config.yaml
n_layer: 8
d_model: 448
n_experts: 16
experts_per_token: 3
d_expert: 224
d_shared_expert: 0
activation: "swiglu"
moe_layers: [2, 3, 4, 5, 6, 7]
router_score: "softmax"
normalize_top_k: false
routed_scale: 1.0
balance_loss: 0.00177
balance_bias: true
router_bias: true
init_std_router: 0.0365
lr_router: 0.000416
vocab_size: 16384
norm: "rmsnorm"
norm_eps: 1e-05
tie_embeddings: false
optimizer: "soap_variant"
lr: 0.00264
beta1: 0.95
beta2: 0.95
grad_clip: 0.5
batch_tokens: [32768, 65536]
seq_len: 1024
train_tokens: 319300000
steps: 6617
dataset: "wikipedia_en"
Below are experts of layer 3 (counted from 0) of a mixture-of-experts language model. Rows are named router (the router's row for the expert), gate (a neuron's input weights, with its number), up (a neuron's input weights, with its number) and show model dimensions 336-447. Each number is 500 + 25 x the weight over its row's rms, rounded and kept within 0 to 999. Numbers have three digits each.
Before each expert's rows: "mostly gets" lists some tokens that are sent to it at least half of the time. This comes from a sample of Wikipedia text that the model never trained on.

# expert 15
mostly gets: " St", " Sh", " Th", " Z", " Re", " Ch"
router:518509528471500519526530515483496522477457530555486497482495464504518465450514499460472543494485474491537477533474504500488486544517506521473489526503501502542513512502498504521539517511449486479495471486505523525502520476527472490490493522492495467528451466500470537499511544474466530524515479492459528508488492510531461513482505530502
gate0:469523489531500529511541538499471513502499492468482474457449546516506482434500484502530532500474525452478475482452491453517508510534497520491505503465566462523475474529469513479537477485480504490524476487504531509495504483500525506539558526516567498514527489497441507477502485491555456489486520479500513499521526497506486480515508505533
up0:515468528480523472500424516505525468516491492512510520505546475454508486517483529506481472520541431529524516504547472563494482503483509481494496474524442535465515518492491459525493505501490467488500490530488461490500525507496491493495454488454431506462479526490540507543510516537438547494515477527470493507495474539510517524513502479439
gate1:509502482495493471463502487491504534508545561512515499501510445513524482515495518534544496479487477508498514514468489501478504498482498530523491500532516512489474485530489496509487495468504500474456505519510532498525541494545502492494500464526460517496494450510514499513476484517478531480498498458523512530545486433491508477523493510515
up1:501470481488466511477519501477506549453509517475531497510482475469488516474455521532504536529494508521543521439462519507469560485464483523534491501529545489494442507512480465505492499479511484502520548560490503501539498450496485504511493485490512524474492491523539527469474509468521511509514522501505494537518518461445509489539493514506
gate2:512500527500522457465522500530499437487482489506519504447500477509480487472492467453512506517536499463465518565510527509485505508536521510494498476538468479476522501502483489497510491474531524586499488528473483486488481499532513515487503499544482494509516522535472498512456565466532471488505538531497518518481494492525497497547482495509
up2:484475535489509558529493519485507524523484543501456498508484483510507506521481517527480491514499512532532439442498491502551481463482475493532560523517518526533456483483493510484499525513493486446490528486483489529501487506502464471509487522471484513476490485485543528481548452537500520547462489455517485501471506491501499508467490525486
gate3:517499452456502506500457469534518512488494471483523468492507531515496506499517487480526513535494498489482565461492484423478516476475518477530518525470527515491513470546513477527542501509519470457492518450524491476490504529491491489495534516506504552483502488529450491538508468530492485551486503451551500519471505580475486461514486542484
up3:500471462484466516498447474490506497459517452507490504516503495506508541489499472471494505520513477497508552494467497462476530478521502469534529515488527508461512461551529515532515505518494505446496515492519539472510508534504504479481538519470501543490455492511469486506505496518500469542488478468507507521473499534484494473551486539485

# expert 14
mostly gets: "amb", "ph", "ib", "oph", "av", "qu"
router:501531491500503495434504471455518496472524537496495527545510484429501464548498459536517492480459458473505507465483517462498496512503521500477511473519500534499457537512472474509497513509491474565482481540476499544523512532527515447479487474466478490473474467480512485492529498495530512540488471523522525513483498472498473516501502491493
gate0:501501485491526501509518477512501515505492519441535533480488491532483487508478486475505539474515504517513492517448481458473442504487514514538504455537501529473544519511498508505481482478514503490500499512507494458462521513551505529504499482481510511485490512507477517502508493477497505492513547483551469472493504509522468526527499529508
up0:505470515494512478465524493490534527488494458478500488489485517542493507485497495505506486513493475536506527503440510503460497498459470512474482487523483506471504510519475492510508495475528543521508483509528510494493524481498493463457495553507506459495488520522445499472517523509490506504479538492523467478509498455481433535478518480495
gate1:516492498476485497528510506487478502461492471441516477501510524495541526497478501515476497438489523476507488476524512500521488504541556537517513515510460482495498494516509468494432478482527485507513514513471550536498515495426511531538489529463550516538509516522500500466503437490531517559482500548463511461484488536502530483508491520493
up1:505530502476510499504513512461464541443498458493519469540511513460527511536527476531501510450523486470504500454514515524477479504538506518512505511507454465507488496526503477477472518522491497535547499500510532486475517506490469512508453490457498502520498535507557527472512498519492493532492479504449532450486478515495554503511499508499
gate2:502543482483495500489500516516493500523495455506466487518487505484519517498512518529487524504520518499486494519521525507538501506515484502536486460538518519497475525503485509507508506493532465508513469528481556499510487475517483481493515513514517503503491499500534462476502486535536519513485498524482477493512525556505487519525479509469
up2:503499472487517457552486485462463500512483489517459477470480476481522472505456504529520515491520474502505491481513490496514494519512490483509481487598515497449548492494467532487529452526527541507529510513491483486525515493455484533471525450498518461495502452533502495487487516503506476521455532507472476536502495504449548488477480459518
gate3:525490462471512518475482467506459537515513488512466515520478496521502470505456479555549524497474480455490476530516476469540495548453501522488518502510526503510471509539499508498482476516476500508517497525524493501492489471484473483538465519544498477543541548548497494575507504518531510549522512481506444473495507513507546494502457497513
up3:498511492507495523500508557489465523454479509523568517487489522482517499540523498538526525530495549481517473482475479510502514504520504489491539498502483513503473543477536488485484493408494539471506461490488475444487458529479538500527496463508545491518507485491438514498476444535499500518528516496494561522535482469521497478524499493502

# expert 5
mostly gets: "    ", " ENG", "|", "-", " IL", " *"
router:509534519517477535495494527538497521508517500517530509504548529513541515425510480509507521516492506501501504483510457548490495514516479518474473485500472565490511527466486488566512498535497502513486533498475509535470530490453532530506476474497445495531498496485494472526441457476497490513520515494486502532497494499485467511543476490531
gate0:487481478531522526545474481494490515524495533500509473512528539485488519511509465486479500495498494505459512486521528504501553513529508547457510519566455504534532539467518480568469525530494487509479494513525493525472470468522549519467511495445477534513481498503517471490484506545524532492530506505468503519511461498509496505476498537498
up0:464483478509519551536509466486495520494513498508499485505469508495510492491540490491503475470471502500461526516491528515506531507521482556465481510568482507509520532496532484534468525535513494494501489542516502511501503514525534494463507522476488527525485498479503493491461509508524526487518492491457508497510450505494517516497515534519
gate1:459489501503520501509512481526501494472501530490506497495451485488509468485510546578479492502484507479534477488462496505503545458450506558537488552495500507532486475499525486537484487508533518495471507505514452511504499497508502505492500544516496460487514465513502479492456506498489507486470507522496539525486560516451494511526524542520
up1:510500522477474510467519531508509489523500472499494490525550534510477561503497426437516504475534506512470494498541499498476490513563481466495531445515514510488527497520491503462488527484455478523518494506517521487486478513494502502507470464479516544499492513506504493520499492463515486492492473484504452471525476501509524467485489443505
gate2:522549485515537487487491487471477507530498483474500517529512528518495574496482504448503486521479535527473531449486466515521455539487551526483523508533477502474559510481499534510512511533526522540540501551532493518512512460498520533510513504480498503480458521484461530497491458456520520490476518544548435461505520457522505469555535442467
up2:523497460503537517502485522523508544537530512492524509508508490501546467494481513492474518538525519484490534512506488525505552499494518482515465523522494503463517528510453482472535512493468478480550491494462514493495501543541473529487477509479471486503517451535525425504465543501482488510521502465526509526500498513504502514498470507511
gate3:565503531502463483501533517454497493505515520488469543511508489519495493487497509468488474524477447489486522542456515528490474536531540496512477464488535490465505529511522482537527535485503504484526494548491542521524530507535499447538488503482499501463481462472477510477498534506494502483513477472520483451502491501547488497486482518461
up3:491514496429511534545478466507510535464507473481533454492464475507519560464505517479484477516475570458504504493520486495471533465529521490518458521470503524510516512470503528472503502517492493460472537507522469521504529499517484476494533502507513472501435479505497521535457507518512464512497485495478471521521537493506471511533545517523

# expert 13
mostly gets: "า", " George", "š", " David", " Robert", "č"
router:484491463481487515504470522520542545480520513551490500508506477488517508473534546493478522546507538514541513539505490515484560528540509480456546521502528488540510527532465485456510473520461510473467522494491496507508503502497515505486509498511515443541455512482525503519525522453510538497520472512508522534477510518519484529517493545470
gate0:507527491476495482453508465486484493501522516506453497499515508515511503439479513480499537471527482525494490448489502492502437493509487472516501511511503548538527493521510494505503498472471536490543501493513544518513516492492524489532548443479466526514515481511500522496503489507588479534468527506491506518501492469496546530506479494513
up0:509488483505526542546480520484463517497533483485553499531505504478515500500498464535472441480463487472492532527560486507509550473505474499517500499517474479477471492482478519531482487518547513511490547496477497498445509478458495483522462488501484499550470486498525443464502494494474534469455515475528501487448506508485496470530480502518
gate1:557483494502537493550491532467483521510548517493489489494474506479499540477509460502534499500501475536494500516530507451494501489538517531518497486486507520554485509487518463468504482558495531464525490495516516508505527477520526500524528491494494490505506540449473528528551508490551500544475533473527483528493513478497498468497485526510
up1:527506514512504489518492539479479552498536542490523507486543497508510518520504486539484502497509476500461502496515464453491493494549519534538493518481557486500495534529494444457534535511502518423537484468544521432520581482529502516532505495508531462480542554468454505552500498493516515488480525509488492541518490498492482494489505509525
gate2:525534490514457510487542480516506497517477476525470511484505474505504492547483494520474492457512475513521510518516478524500528468452492470528489477549519488479465501542550475523448507458513469503509500537539465493475467487454524491511537473521501502495505511461475482547533484524502510513508520492520489518508520555530476468508558547497
up2:530522463489462491480544518508521487486493485443471508489530489472503524498456497468549527484503485507544493495512494521524542415476528497522487495515487498496549509506516480506516509487513501521499558505484527513500444488495483497534517495510514498534524477493474476513496523469515489462519454507477452483499502480513472511525497486557
gate3:510474499459466461515480488504536490500508518510514491476527582485496514497495521502539521496482490513522565539526516480486517524464486523483479509492507544486469541481533507529477488544482494517498515553463464469504516486446493485497491483500535508554472506462502546479565508463481533516528495561500435546448521477480489511490488496488
up3:516475511521534472491502446515482501521489469526487514499447459486478495466553520474502491484471489483524524548542507482493477485515473441491511470481495528499465509464480489495463467535519503512489497439483500504475512494464511508519540454516507501514433486495500525498516513504508458530486494470474483533456501528507470473481460505488

# expert 12
mostly gets: " the", " his", " a", " its", " an", " their"
router:465543533522491513491485524476526514496493518482514461473470511532446532523505514503534521517530500513501484504503459483525529511472513508518465521504485480492458537513492507496536566490518475519508480462474483505486519478493488470516571518473501531497480478480446541512473457496526509497477490479541503510539499485549494509521518474524
gate0:503488472445490501464503478526553494499458501515489490554518484492464492515521526531473514488461457550494473486468443519488498478503519485528505480521505482538480469456504468525506514498548491524512549508486471552496514507525506498574496498440525489501481534522498524487506486506457468511513478487422491470480517498500541531473490497497
up0:475480493529555456486460512499522487465501559462502517456548497465448473518476492543498480481486510472490472484480510465491505516515532506500459463508530485512482468445524482520466496499531461542475493508504501512494485502502521515505520484475492560515474497537509551508517493531526498504490480451485531526504495516512523535491526505522
gate1:545506478513483499487486525482486474450479502514489522489536482491496474453523508512517473489448519512498514514502442479441526523512547527482486541512507456535518483479520496530450469487446518489502448513494492490460475527527465501503496477517451508508486471480488511517523512470496493501519533580501538511513522497528503476542518521513
up1:529479470493506464491493494520534472464465514489517527485521500509499478475474519475537458465482506506488464509497475473457477458535516524493470537492504489517515537522517508495504507507498492466481481500534489496475486548495486473490462527489458515469522515480488528530466519465474487455456539525508524458555523545512493513504507512557
gate2:506518484509480504475518428532525455501455475473493498488496497542502506492514479488535511483504490523509538491479466518534506494508442503519509519477443515518467521484524513535474447503460530494511535451497523493485476486542479530473497461490480516511539545520491497543463510543493499488517532510519495501502501512481503467506519532483
up2:486524540492489499504497500492505513475549480498543485524527467462531500551442522532470480512491501515523502514529501491481531508502554498521476473539551495451551489517498506484522527481532524559485481512483477507511515481463532458505480483555527460522463474465496552495532498495512484486512470487487485498470507485499492533543517442472
gate3:525459497534514520524509506491515537476482527493465457529500556516514514531500523468529459495499517507495480473501505502496524494496499473502481529482491504523532508496477511523518501495463566519536523459519465488554573515488475475512495485511526496480500474531532534495492516497487508498488574458511490463509480549526457523529522483501
up3:479534516483492463508487498509478504516521456488486510488523439517448481478516480508468535504495505500455491517478485488483503497481495521451514487551521483470489549495515521489505470459528433496478466527465555512486438496503530505492499511489499512533463528477457509516497502505475497523496419511487486502476532469474547506490515493534

# expert 3
mostly gets: "ation", " film", " series", " University", " team", " people"
router:485485493519507484514506448457547523514519514473507529466473481510468541553556538521502473525494434468477571474438485487469502487519474518478503460470486518507482497466495529476493488498533462496506497492489544533492517494506499451500538483502520506502498485477472476501500480503458511532519478496494499470502487538483457504515493535451
gate0:534471518475496484464521513484544452516543534502472494524489480527460487498518510503476467520522492518490525523466506474485454513468490513487537522508530501493534485484466477452453544485480543482463479494508488488480502490488481493490465511490523449501517509496481523535464498479523483537514494464510576485554497459498441512538560496490
up0:512462487492502509517517474506499508467469460462500491502486480480496466506511504495450488508499536490481560487522484487533499494480434508490498509542506477494510444471488509502506477495492494517512540530495465506511498560502433512504450503496499481496542489476484495495506479489501463505494510479459486501543517489496532475518524543461
gate1:476520493544486517519491508531543509483491498507529478493498502506503470480454540538439490524534510520497520503490464491491468510464519485470499520479535490475481515532476490488475463458503478517466506508496498471491487534520512510517467465503533493532464492533501499524510533489525470521497544524522458506475520520498496502489504533487
up1:496522461541536519487496483505513528520524514525498443512513522520525502487486502535474511486567518517441493491510507519505485501489495497466535470514527495503448519503474456493459532498485503487505498520470502481505504534496535455494424474500491482556495534553507469467510459479509465509525529480509469516434507521495487490495475480486
gate2:515505498516493518465503478503504480508475498456530516518478530515508475496497503507507452502480497499483560490533497505529481486541498530491486465497487465529519479461449482480495471483476485466501486461496475469509507498516480485487513545512474557524511520493480548472461498482510544504490498507486521481510505535565478481509499489466
up2:466488475500500505566457534504478517487516501526482487517523451512513503532531475485491534515511517516533456508470516497454541508490525465504471486498500521497474501512519483530473517504497502531502490510491521538483494520462504490501488466525530500465460495504477483519529482490500470478511498521527477489474503462473492516484493481517
gate3:496507499520513513517511501494518529494483513459485506458462452506509503442500480501444470523465513477488496504532458490522473483460502466506501496566534500512479508511485513503549503413490500523541497516557507499497500493480519471507485497467502494460500487520539487517461506511475525514486496548488498473518519490474520473464561530542
up3:466500488455495514491499508532506499551510492509508476507530548464478480508513516508542536501529486541526495520456497476500511481523531550471474521481481501479516487527505489496476479569516505486462504494454482490525539515509517471478519477538481531498486505496475497508518490498540523492496516445490500507520509494507499493487459499436

# expert 2
mostly gets: " was", " is", " has", " it", " were", " are"
router:489503520535459451474479548567512507483497477488501533523476514511535513494474473498464525463510446460492464476490511487549485485490518485515473541490488520471480479484470471475487489457470459489493497430495482506516498494497485482478476496488514474495508509479462534463485482518525514476475485525518473483509538503505507503452456524482
gate0:540495506460481537458494500478481483467490428467521511515474501502476479560503459500470483493499480485485502527507495488482521484520448456488481483454494492522473490482486481562527499540493447483513472518521483500479486499459503525469519521502475514468490504512557510512518502510505501522520513526518525492480486494490483533516495540514
up0:534534508481483510527469510506476524496511514532451481502556516473502497477476535498520513534497542507506526480543506514477488505518509551509485510520431505462482498502500520491434484474494511495501531508486516523487500473542497519526507460506559504526534475495498464553489530503528451516503526533498478490521524496501483501520507498530
gate1:522491499515485528511512505529490532484487459503513538468522501513487483490481494492542475462468535500491469514519492495490473538532511525506539522480522466441500533514495477456484549501480507514430506483450481472488479512516579486464492466484502524514490514513507473493497507479485489491496503540486496547502472486473514520457519465472
up1:479520506510559556483465494503525523478473539504504489503493507502533516514457482491465535494529497482469522504481538493488507490523522489517521526477499513496498482477462489500488510564485467483531518533516521533473506511482513482467513476507494508497516494514520447510547505486448496513508489470545454479532499521492502485516496486478
gate2:521511555514510491447537485504456487513526479538511455513528503493499442515506504481474474483491525489512545512485518518496489496529489493516456475505517536503494533494555467488481527505490525455458484504518477465513518531508510472504527511470531525514490524503521478498482495493533493487531487539476497515478488489478493472516514519518
up2:511478484509470517551514525530550471480503516478492481520515499539478521489473509538515501526557475513495470495461526517540505533539495489526511535493497495497541500498450517486508525485502503515480492479456502495488518497466494514496513466521522488520475484508517503478524528494470494477462516514541493501489470511510477485489487484508
gate3:515471452514523497491483514487497477531490467484503542486474476470524507511500524512496491473500529501484477510501497520523465490454467512540526476530512499473486511476472519508469533484455514533516481477546511487546506509480468479498476522523485504478519506478527500509490481440494485507453497495506497524542499512523498486522480452528
up3:523492461494514468452488518470523473540500462494474566517502503461502496460509548523533477462476510518502505522489477524499481514435474478513530493546485486465487475462450501538491542530483485521495473495562476493475516500504481469503468491509508535505475504490504517485526487476502495466510484464546458541535492501569533498525483483490

# expert 0
mostly gets: "s,", " when", " where", " but", "ed,", " 2,"
router:521484479535553505484518461503518462510515474500504471494502482510480480510475535509495507464491483494476525516509510441563513513481481499500470502473504488509538497477541507532497493483529478474513483513510451484498478513495492511545486520514479497471541504511487456495494503507521471479534532479487537505526507503491505535534458441519
gate0:492484491508483529524546506489489487526500462515506495502506530491508496483524540492493459494540470484524499487504521468526534464509540521581513525525487543473507539480503500507527549494510525534496518430516525490543473507462517475466507506510496498508479504531510478461561484496498510517503519501515544511476486470461483488490487516506
up0:500499498489463508535509502498455509513486516532466495507501505503492489503485550493489486469501494486510517531515524474516498479503523531545500541563475492461498564490510499483477556512490493527480528455522517505513505510525502470467509491530511540521483530548518491473563485488484495498469503510504520509488482520498501469483506527475
gate1:457533492493505490519516521524533509535496480503499531508504488517497506525488506497515498503490484527508508567506507484499536490473533480455514497502472484495499519502504483458508510511471489521522470464484517511490484468508481510512502481563449491536469465493550448511530491495503486460493468515516512526547492505489491502475470479492
up1:424522511452529461498504531544488514488528517507495529487503460513456502552486538441522512499486541508505527562481532476501500502460525504480504501496464491516458522517515510494493463463467448490532496477515513470551514478511500529498519482509495507513504441526550505485512495485489439505504510564473504509507497521486491472506474493498
gate2:530499489517503501523493506501492498511487508510523501522539487517482533491545518539488479517474515491524519468490478518532518480535546500558490523505495515505529520434500474518493505482506493498501534482524486493535491479537548488513526518507456513534477494486544491487470519455512500522447530496499487452540496507512468511499550489493
up2:464484484519505496507501462522484538500477484518510480499500483510469499540503493481471525509525494521514546495526518498481501521475501486440535480515561515505488496526492511475466475508460504460522479563498523521501499516547517487507514488459553526540494497485516476481490457481529551475515513511532485518504502523500509502464506496473
gate3:524491499528472511524532537514485587484477520462523471453499491513481482488514504518524524502497487508530521468448507469487517484461528502493514511489467464521478491505508475524502495515560490518526448485513491500463518522517542474509524547498508507501470466514490495486496476493486456474532509498476507519513478491498496475505480479496
up3:493514530475483505469506440449510439514534479522478525544469513509495517496439490475489462505456523486503489506533464495515490513532479494510518490493492541499498523484488514507471522476470499504474524482534474492504452479480441545476508468528534523491492529521474463482483512492533528520497483505561511469492498501468482496516512499493

# expert 4
mostly gets: ".", "s.", "es.", ").", "a.", "\"."
router:525488475482527510524525526542512473492480473488477474499501518452550498527513510488519517479510570518543551495514456510467497459519508459435483507481537480480502526558509486495533505460489519497515478529457496513496509503511493485504511453536513504486504556506499491484508535466463505509528515481472460497483508520560550495495515549515
gate0:517487518509504515504478515513491483505486514468493518485505472491511498504528496448547536501507523487486532485475511512509487522554498489473528489491486514467522483568501500534532487473477495485471473540476524562476564494496526486525498572492477441480455515504499519478504531494471504539503533484487544479492496515471517507514489499476
up0:488489465473519497507520510480483539504466523516502465486484509505511469505523519529472478521504459553481524485517505480474534494483484465513494491519527485496499599524523504500512496505471489536503465484507488477506462498515465450492504491513528520493517508496465453515511433469487515455506501475461514545453478483522514465508471565467
gate1:492458517472471473487479499502508534473507481501490511507531511482478533522466487478488490485474533492528488463474512492495549538489550509484502545507534508528507494525503524508533508501542489520507479473523512477496522464534480499490524508516483492508492516538505529504520509513445468536513529514476493531491484507485472527499509446489
up1:514502485475469476504477498527480511518514476531478499489492514511515511516455486501502481469494523450517520475488506473545515501514546501544501496543509485529496481457472492500495528483545453499507487483525515484497488476501474488485479527520506481490469510493539469505549538500491459544511504510538485543545483511492483511504506484503
gate2:469516493505517513536488520467460525494515533482471530536497472520432490513482547511497489481511517540491508518459517511475494540565530501514477450507467524489510507448522507518527470475518499499488481490491453495505513486461517483441497503472507484472485494499506554485518515510538501519494502494524542469493542477486488504457466504495
up2:504539470535531521505523509489501526495489497482509534484449482540468518494520552513496471472524519535485466542486457513478504523499515469467491476466477461518499483474505481511525503487530496479457486511499509520490538496485506495445485493467472487459510477480485555467540484441533483512501474508491527498541505515542492521471443464508
gate3:494532488471489529485496518530504497484492510494536484479520465521498523492465501513469482530483515487468519497481528514477475501485512523479513510510513498491568520556515494477461488474508499517501534490441482492472476483538500447487494474482479448478509484509563513485483511519538516504496487473449503494448471502533509473439541487498
up3:508489504518464499498503526470502470480580510488490540484514477545515442529494488530553532504541480528455492515522451488537479513477478468462489475469497479468428465457522494528520472521479508454475502533530513491505545504408492532507508462473518557483495482573469464480502495476512491519494510505538545501501520474525488498543449513504

# expert 1
mostly gets: " has", " have", " had", " Born:", " (aged", " having"
router:523480486521486490517488470507447460540497490528476518549515530511497504512553498485487543494542487547511498443508526547514497504454523502506550533498502506504542475511497545516470504528503505507494506472512546497537495482494516557447480478506472551495495514526497539552510513518497489519488547535462496484486505514491503465501468492499
gate0:528481499528515474480504483504466421520477486489502518502501441514501508480536460486499455493508496518472502514489459545511483477515531529533536493481469487477493496536476486469489489522485528510546524452489481524500495470513530490525484482483442510524483488514473479514484492519522489524465508508498478518492473466507516514535500500522
up0:516531491453509517501503509483493569520478485519482534495505516492496549539472540457550543490486521561495528484502505492507497468488472463491478529501498478478469492509481512485489513432519457437499517559497537493506497490479472505499469525556504505522519497522511503501506440520510490516500508490518506534516468530533496518483472502474
gate1:478547497498503465484516509511493480484453477521489498519502516474460485465526514463481513468495508519481505511436496537537462468567486554482482508473514500515522536506472496511475505492524459509504492533493475518476505485508470487526498448488508478514490530526476520491525482524500546515511512497522534488490494512515551480481496518487
up1:485537466498509497490500521499524499502470481516496509494535516477468511460507490492487513506523479534495524478448534512509484459545457506474483506517502541484515525504473492501476520535533510492494493513518460501480498470474480452513503454502485474519514519506479500509546484532518522508503479520550508497495489499492548471470467530497
gate2:518517525490533555473511498498469537507496492508529471517486480466566477532548470510478506473506485462500513556524478529507509506493469504454497483501525534514507498480504468492450494509515500541484512499512526511518482456483534557453504456554505488468495495491500499516503447523496503524485493483510481520510483527519470509463522498554
up2:498549521510505528473532511466502544476548478514528479524492478490551502549524489516468505482461482463498524531506496494492537519497452510481483472503506517517536503518518479462463500464533505512533488496532551511498475475505503537448499483514492517483484524494511522514518481477506483549488501490510495519512488507513502498503517460518
gate3:486477475480508507507469506506490458473499469521486495472467522532522534503495492457546489469492510486461532478509507481498477505518522471484532474473470503456435509499496492523495480512489505476508461510474482522458526519481494517475497561519491454546514483497479444526511483473447490481483497514479494526465514496501524506519518564533
up3:507509479521498514484442458529516531507533526485520486476525533532497510486511495507487497511494490462472472491540495499507502506493498534475471527452455542519466504484502519482509495512458494501493516512560532481495511490506544534470507463485485494545479475504516485522483500517472469518490485509532491504471542464495508480479509477435

# expert 6
mostly gets: "s,", "a,", ",", "),", "er,", "es,"
router:541504527505538512501496493521516493490515472478517475470498474509504498462503532500508471469494550471489520557500495471488521499513447502472471489447526482485507481472534497522455538464471525498490526494493496500442458495459505566514475488542516499508509533529516522505486499475479511474512474457524495517525512497492504484497513471516
gate0:470515514483462541476477499487511501466480478480521466504525535506496509499485547516485542512485496523461544499503556485524507484484522492493477504480500451526507470461482487490518503475505499490469462517541460484506497503506480532499512530523519503499482486449499508555428490490527465473529546447497515518514547450535463526568508495494
up0:468505522492456512466520507506476474482500481492538478507516521463499531499524556497509502497495517493440531535515508469496512471525521470491465491435481452521492502465487459508512493493478469527488488515481445486499502500507497512501516567516558510468498499460455538581469493502525480480508520474539509518510529467518444525511539485491
gate1:599499520494515505534511510480491457479481497525518487515502445544476483503493509529490520516495491517513493501543550512496529516532516531486466508514481443509512489503472509525530497487482506460492547548517537491506462486528468485446467510543491473473492501478485519496482541531520548479475509494503521511464515505492491495498493507503
up1:566520506478501474496529532507500456487491544480558449515508439540483505477507498523538502513472504535509502516492506496517506533490499562502485484477503444470532520525454509504525479496489517474528543559502510469485447478515474454506517516502527510484509538486505501502504529545495541489525524475517524487484509484497486506488479508527
gate2:527523525537490490534467456490503496540495533472510525424504476496482495525530487475474456483502484481502475536514521490525506444519480499484488493483462479520475475489491530485489515484473496480501474498472505547484547468475479494557519448490554531472497462503472522492526470484498518475541481548541528515488475494512510534547516505485
up2:464506516509453476525501517543496505502507489501497485540469512502549474536508501517514579509470504495473496500434450519479470511499536526527495484528524502482501510493520512513481508514516545528488533521510491490535471517472490492512477496526507509549508501496512486527492516418522537505458516457489478496468519492500508504505523523502
gate3:485520484491534515509465491550460505456442508491521498525480483526497478517511511513440527525502493506492526509547495514561534449520510508529548493500483539533504523533479480530512492491489465504509524521476472473497517483489496510527489494471494504491469451479470443480481500467485495479516516501483497511512507538502526497476475496510
up3:556482506450507474545482480529493436501510529478498520468496480503464512467506504513538496547504537465515478480487501526513514536493509532476498533550513465506517513527493488496447546481498491497510520486520540487542474515525480503503487531507481487470504552515476508486480497487474526505479514556487523506445514531458525476500531483503

# expert 11
mostly gets: " in", " as", " by", " of", " for", " with"
router:488529501501474517479529487535473508476537521478532458511551545504452505503508501525485503522484514523508491486551508479518527479493466479563530529462502508464473481533507451509476481504504532494529494516498476498505496499510505528474480476502496490484510484498500548495501526535493467480463488479534449465520539490484533478497505530540
gate0:502548512440488486492534450514521509491550510482534456498545481472507491494552503497518489527501489449503503498510507520524493503491515460496497493449511492533486502486485455498490542484450515521483485472478520477505497515512569493550534526455514524473496512478524520540494499517462525468480509494479467522521486550576516474489482450498
up0:486517499494543493489462470523528489458510509484483494480523438499541497480474526450512487490498489515443528454474491497489488517448474505496511492532510476470478504509517483486503481510455512512549553469514505486510501494492506495497512527491505503485534467489505456523451502505525533528523526544509527481520537516457504533499492489529
gate1:472488533507478486546493496512514458516497509493482498509507486466468531509454482456449513490471467482553519520485515501525545529504489491491524492444508517505503478522565518513463512505458481461470454506492490519512508473505476530513528500491506454504467519463489486519459493522500495498508475500534508511492480512488484477423492520498
up1:468486512491486478540474504507487503487504520492489514505501513489514484472464464476489511472492476523539484554455504471532552509484531540490497473458471516503520500530513497505492473474483516454511475529543474515500460505510501521513511526489468473465502495508463458496510468518518494517472505484506488482493524478504524474495521517513
gate2:518491529486469519458503466513504496509529468501494515477484517489471498531525508497484539512531543455450521534519531494458478533500479502520480447491494506464504496493482475516516520502506476543491499511526481479499529540493496466452537505533530520484479468557510478543476545499531519462515474471490497508517467477539528511474480516520
up2:502503483508480510456489481510483508526490499486528491478506511488460505514537524492493532478550541403446526514526515489463484532489476501484474474502483510510537495490498480511520468513509456537492514518501486503487504548479477475465539498519517508504503475530499480518506517515525544478485480470476489497543491481538558536492498493514
gate3:509529519489520496492487497496498474482478470523517479497493488504474471495503495463516473492500487549475493458465465477446478551530503482519482501544479496456531498476461500504497479541532486425505509514526522483488534457505477525504497514466506533498496482501537460527516493512531537526526459537471520500449493502484500517481499475483
up3:512514490495494495485474489530510468468524466491496470522492498504504458570489508490482485499512512508491474472493509465534459512483450481512515506502471518480493515544508494495486521552532509512505518466505489464504465481494530515503509514503511481498475514501507511536473532524485508482480496517510435517464502510493523529479533522471

# expert 10
mostly gets: "–", "′", "°", "/", "-s", "{"
router:542475492481472496542479507491504518509458548505484506519476461467509496506461519497498531537483486502502468504521489501480491502489504484459503506490486515523532509477531490521481498539471492462500457484487519492487518490522505481477479528469476496524512558481530450529478500534511465513445510525536438511468478469492517519487492495477
gate0:516535519492480525519447530508531462527523543469489502482484470468471488472481468495513523504493507495469547511482479500509457500477427516520489507412488487484482483510482490525503527535525492493509479506485502500490504502501424475506490469536465492508480535514476465486535534491498483465520501475451477546482443489497540516469520514503
up0:518464493498497484478480501519487497489507505503490532505501533525520542521544502497526498459474531490517466467557531443505548505527524462475467520524534521539505518476518497525499505510528528532475502503516485447538498511492513475539496522531501460515528495503522537500457486506510510511473528485483516460453526509519504475485493480506
gate1:535498499514506479475510515496511547508466458503496464529472505492497502482524491480489482480529489497484477544496532491479495505521497515489511488502491506547447489510515517489552514494529480476505512487529522502510500484484500578503499501511468487508490469488500478485486479485532482499470486505476458470540479490512506508511519514442
up1:499503510507533489474539516471503531495487497477501493529494503484474484487514512451488493473530486470448489559511548494493492485537453530485507450527519501507452504524499506466558522487513479520514505510540500496520471457485478543498460489495456471471488467505494502478491513509494479508442491512467472473545478504541500520534499487476
gate2:465508506505512464507498492457475528470467496518486420475559488481484504484504490460480482494511473485506505506493491487479486495434475478491473507492486512536507509512493489518493513492454477529492493526528467514530489462513475500483553453480502455474542485504499471526499553515479541485501476527523479483498481527520536478527531519462
up2:508516487536497474498511490481489532453511504539487459504532490505441521481492507469511479470503492518506532508482491503485507517452473495482505489463503535506537498525497451531526482493479511525486467539515444520532501460507496482497520460510494490491573488509509496530484503502509511487501467487502445469524473500522539476520520526465
gate3:492522502462513520504476458518507492486483510531525461525528483498526487486480468557534494510497476496477519512496493471504517502499507477477509500502521561492537560475494494493506468483532474512471547528520520486506518503464519467489453546438489487510530469503510456490549509530538464516507495488487503468474481478500536486501531499516
up3:475526481473531480489500506531534511496527502549499477530502476525514500468488484523522489508499512466466488562491509501525504472518540506469500492524518488472542502490486491488515499506465470506511479536503468496513537493511551496515484520492536535520509491489513502521507528538558471474492462475476517475474465478482505480504544493531